{
  "n_layer": 8,
  "d_model": 224,
  "n_experts": 128,
  "experts_per_token": 2,
  "d_expert": 128,
  "d_shared_expert": 0,
  "activation": "swiglu",
  "moe_layers": [0, 1, 2, 3, 4, 5, 6, 7],
  "router_score": "softmax",
  "normalize_top_k": true,
  "routed_scale": 1.41,
  "balance_loss": 0.00206,
  "balance_bias": false,
  "router_z_loss": 0.0001,
  "init_std_router": 0.0142,
  "lr_router": 0.00045,
  "vocab_size": 32768,
  "norm": "layernorm",
  "norm_eps": 1e-06,
  "tie_embeddings": true,
  "optimizer": "soap_variant",
  "lr": 0.00478,
  "beta1": 0.95,
  "beta2": 0.95,
  "batch_tokens": 65536,
  "seq_len": 512,
  "train_tokens": 596700000,
  "steps": 9105,
  "dataset": "wikipedia_en"
}
Below are experts of layer 2 (counted from 0) of a mixture-of-experts language model. Rows are named router (the router's row for the expert), gate (a neuron's input weights, with its number), up (a neuron's input weights, with its number), down (a neuron's output weights, with its number) and show model dimensions 0-223. Each number is 500 + 50 x the weight over its row's rms, rounded and kept within 0 to 999. Numbers have three digits each.
Before each expert's rows: "comes before" lists some tokens at least twice as common just after its tokens as in all text; "gets" lists some tokens that make up at least twice as much of what it gets as of all text. This comes from a sample of Wikipedia text that the model never trained on. Tokens count by the router's weight.

# expert 18
comes before: " a", " been", " not", " be", " the", " an"
gets: " was", " is", " were", " are", " has", " had"
router:479485457475498599536500371448496585541493487541463519533455489549458491543465391518486458517508532433472521531518496460486506492482601532473381497518444529463492519537543541546423485534489478495411536462463487571559496473503479452507419435515475524587515604467478441507484519538508477489527553477538581549477558476545505471575483520509428504603370528490558494521461511498574440468599533506492545475565502547473494395572434584439537461466504569533477549455462579505477467536564493436382530541482468563406459534383410542484679550445508424465561486534564482488566495608464490590490563522427462531465509434441460554557437491554507513572503493551509495524584562428515561474450
gate0:522414567476490451507438558537466541446538452532480483577521495465545497455511563530507503513477512528526529480490491554448452517411435467401531473486495490500450444516572520589431540510448490621393568499394508478514561560525499397585444475407518622505463461520556520492486478588515478594487407462479436480552519508515535458474467420530474510489446503524499480541561491532479472544481563488506523481532495585531476505434561546518423481455435463539540436456518417606576455540531486487490544508478392451550488428531458540539508559488485483581589474532539414512420503495516436419361515556498488486430489445388501672503400454452432383494512467580524519505514526493489456561523
up0:534496514488468572481495480580486463552514514474564452487413479485508394502495471562422511501543526496479540595520474476439459415529481540492497498562524437434517530538524454490506448481433426487424462570521569412500499589531502526542454508557561580444455525511516497556434526589559480540497398512497422530512490604610496492503491469426551411437523542423473471445394514637567577452519460483522394483481501557472545526490466498563431439618494469503547595491545510596422468445591544506566456489436454519400499514514501614487547528476554410503612464511495444423480539499535486596509439547454502520441409492521550502515455547431455470539441511531497478534470570431569498524434
down0:511585570517368358515526571498510560460528423453500500574471528597582456481454496523423494470466499447467519374578513466446459427520511500449479525585523483546456511496475442432495473435427500520425579497481566501480570531486473428515485557433511576432457471468463439522479430480526415508480489433514437585529465505530571519551497566479484383540446531480506499467355530576517500580513441513505558477461478537547488469489441524457417387530593423535519521544446486622537430560573481526564460397531457517422557545524485529513364471542562526480552460524488476375529486511558471537562513413470544494477466494560496521460484531523520498474518416447484520494460497476445496527497

# expert 96
comes before: " the", " a", " an", " on", " that", " their"
gets: " is", " of", " has", " are", " was", " based"
router:522450531475476563555472485462450528559482511578453481587489475552483556583466409533429449522488549494404579562516523412542469553509562572445452482515420571494425427473521493483446513586568441457387576427508446579515516445532437537481460483563439476557471568418466489506557493587483424478561502566492532515467518453563451507563454475566446468507446535478542474532498538564493498472548492511474469577541534496446446473567435506439529528465534518535435558425412458564413450517561518491408475467436510516478537490424460477464559504395561415477496446446481447557561431550533492593479536527389449476476557415414518478576420542564515466501518574526506461511592578409484544564487
gate0:550539546594393552527553585508471418546401562479560468361525578437472534458461552419548550498427533418432504479538409575429441455522610509500479522509546517482445586514515558458540567492466650479426594435472482475532544511507471435534510549574472434538441553511558544520526615547522531476489523552435436489489431496546479499565456469543447471484536496483585469560485470530569461530379555501535467480507587457510497451439510545485568503529506490499558504427462494523469414440458522525490525473459558579427618436464458467564494443498576568473451446479515438507536530505446429523533548532525421441463476421408500511479537511600516493475498572481517494530495531466491477486443
up0:560534485490401602548440474531479492412517546475476504505405513574514530465464481510548526553535452579526470472492466502537481427473509445585514423468505518491486516589468471525444470495520449463439563441500561544468539484520473520515381431417498547587502454502557460524490527427555460466475482478579525459498510453458521546515476575473494418584397487571559498555567503496492511450561507451460465522411526576577516506481424529650499573443443540471416423486507490592474517494509442489585497576534527563518469527558444483494464506451479442525490478623450452523492391485538580452475468511449617479495576618520550554515443625424388449482500424548465408506521507472497442453514
down0:460497484481566494456567599493493473445507503532490514492533396525599581468470504443507543520388474515596456533498604434437482499382557497487442572501485495527490459411455508537392481510602419433566463558464491528408477494543532535405490479590551536451501458554502471523520609532533543535569565522477451537455515490511393537404521498552407459462501513478543467537496540555523471558419426406480462466439467527476510460472500448502457589519532413508515543539560459531516449557501397474536405463513507513564461534544602603595520493516509549577467441446522487525589595465485505500609566468532403482504499420509509457506508494599478476467511520548547467490468519581431473517510

# expert 75
comes before: "-", " of", "th", " disaster", "′", "°"
gets: "\n", " part", "6", "3", "7", " ="
router:489438524454485538564503474469455549568481537562455492570468479561525543573476380563436454523486550527419593578528518408502462542496588577477450495540441528503407415483494499452432506566561441451392601421534443574526519416503456556501470478545479474572475573413443502501541523566477426495568488558488549530470517454558449506571454491569456459513440566504544462514492527530464510467562518514491438572513557518475442463551461542388540526441537491555430543430442488538395446509554515483416479500450524505488527477432488502471538509420552401493491442435505472545577433540533462591463519545418440491491567423402510474555451530577521468496544599558508465522571569425476563555508
gate0:527526436502486440492532477535539463584550490490441452545439480406466499414542527472496472444423512453492477530473492446498419488548558557398531553520437444553520572476467535487503472556631546443533576467501491559506443507492512592533473472520356521504398518422429508613442463612509476523485506542462531520456579513496477466510453572534508608558519515458474496444572431516457500444597431498479520557525463431488491439501488458436600559465462571535458550471604485595588496544564520422565431476471403534494560507472563538484467491496521614475485536476556549535549466451520494489521512497582526454409534417600484609581491463491451468475503442539483446477512409498541532444522
up0:467509499495483564511541463477425554439494519568523474475520525554422358561486457527560464468558526486493512476390457490504458602437480483472506443513483554443539447513557497479453495511409460374554440598510505477508483488510519482455511467422541513581537529448583431450510521424513528545459606479418457503498618470594540524480488523551487482481506506555545489517506502486471471426420441468565498431525541464434534521493557561445469498613561516527522509438523552378456407506538431501550484518510564431493526459613530454525560525565508439512558523536461457492532427507501512449653515401522589488451457479526555502567516523385551524472440513569475398589487545506581571537450
down0:471545482453482596434497485460515576437572469396551461425445560452394439542566566470525537476596498543533519447486504543415388561498466415446507504406479509449476470505518464509503483487580456448635549532548433480539476433458437533552470476502509538514499443495514514509532517561493495417572444518522500489456496526488501561569550473561500471572471488538477536469634423355484516518577487474482488545475498443524487526535588518487504559432561523453519439550463465508468405397407444502564521518566484497525563436477492491495412523462476569586452488588484452517439593500489442422480534514540430459514569540436545504574432535482490476450586477501468596601480449482536485549420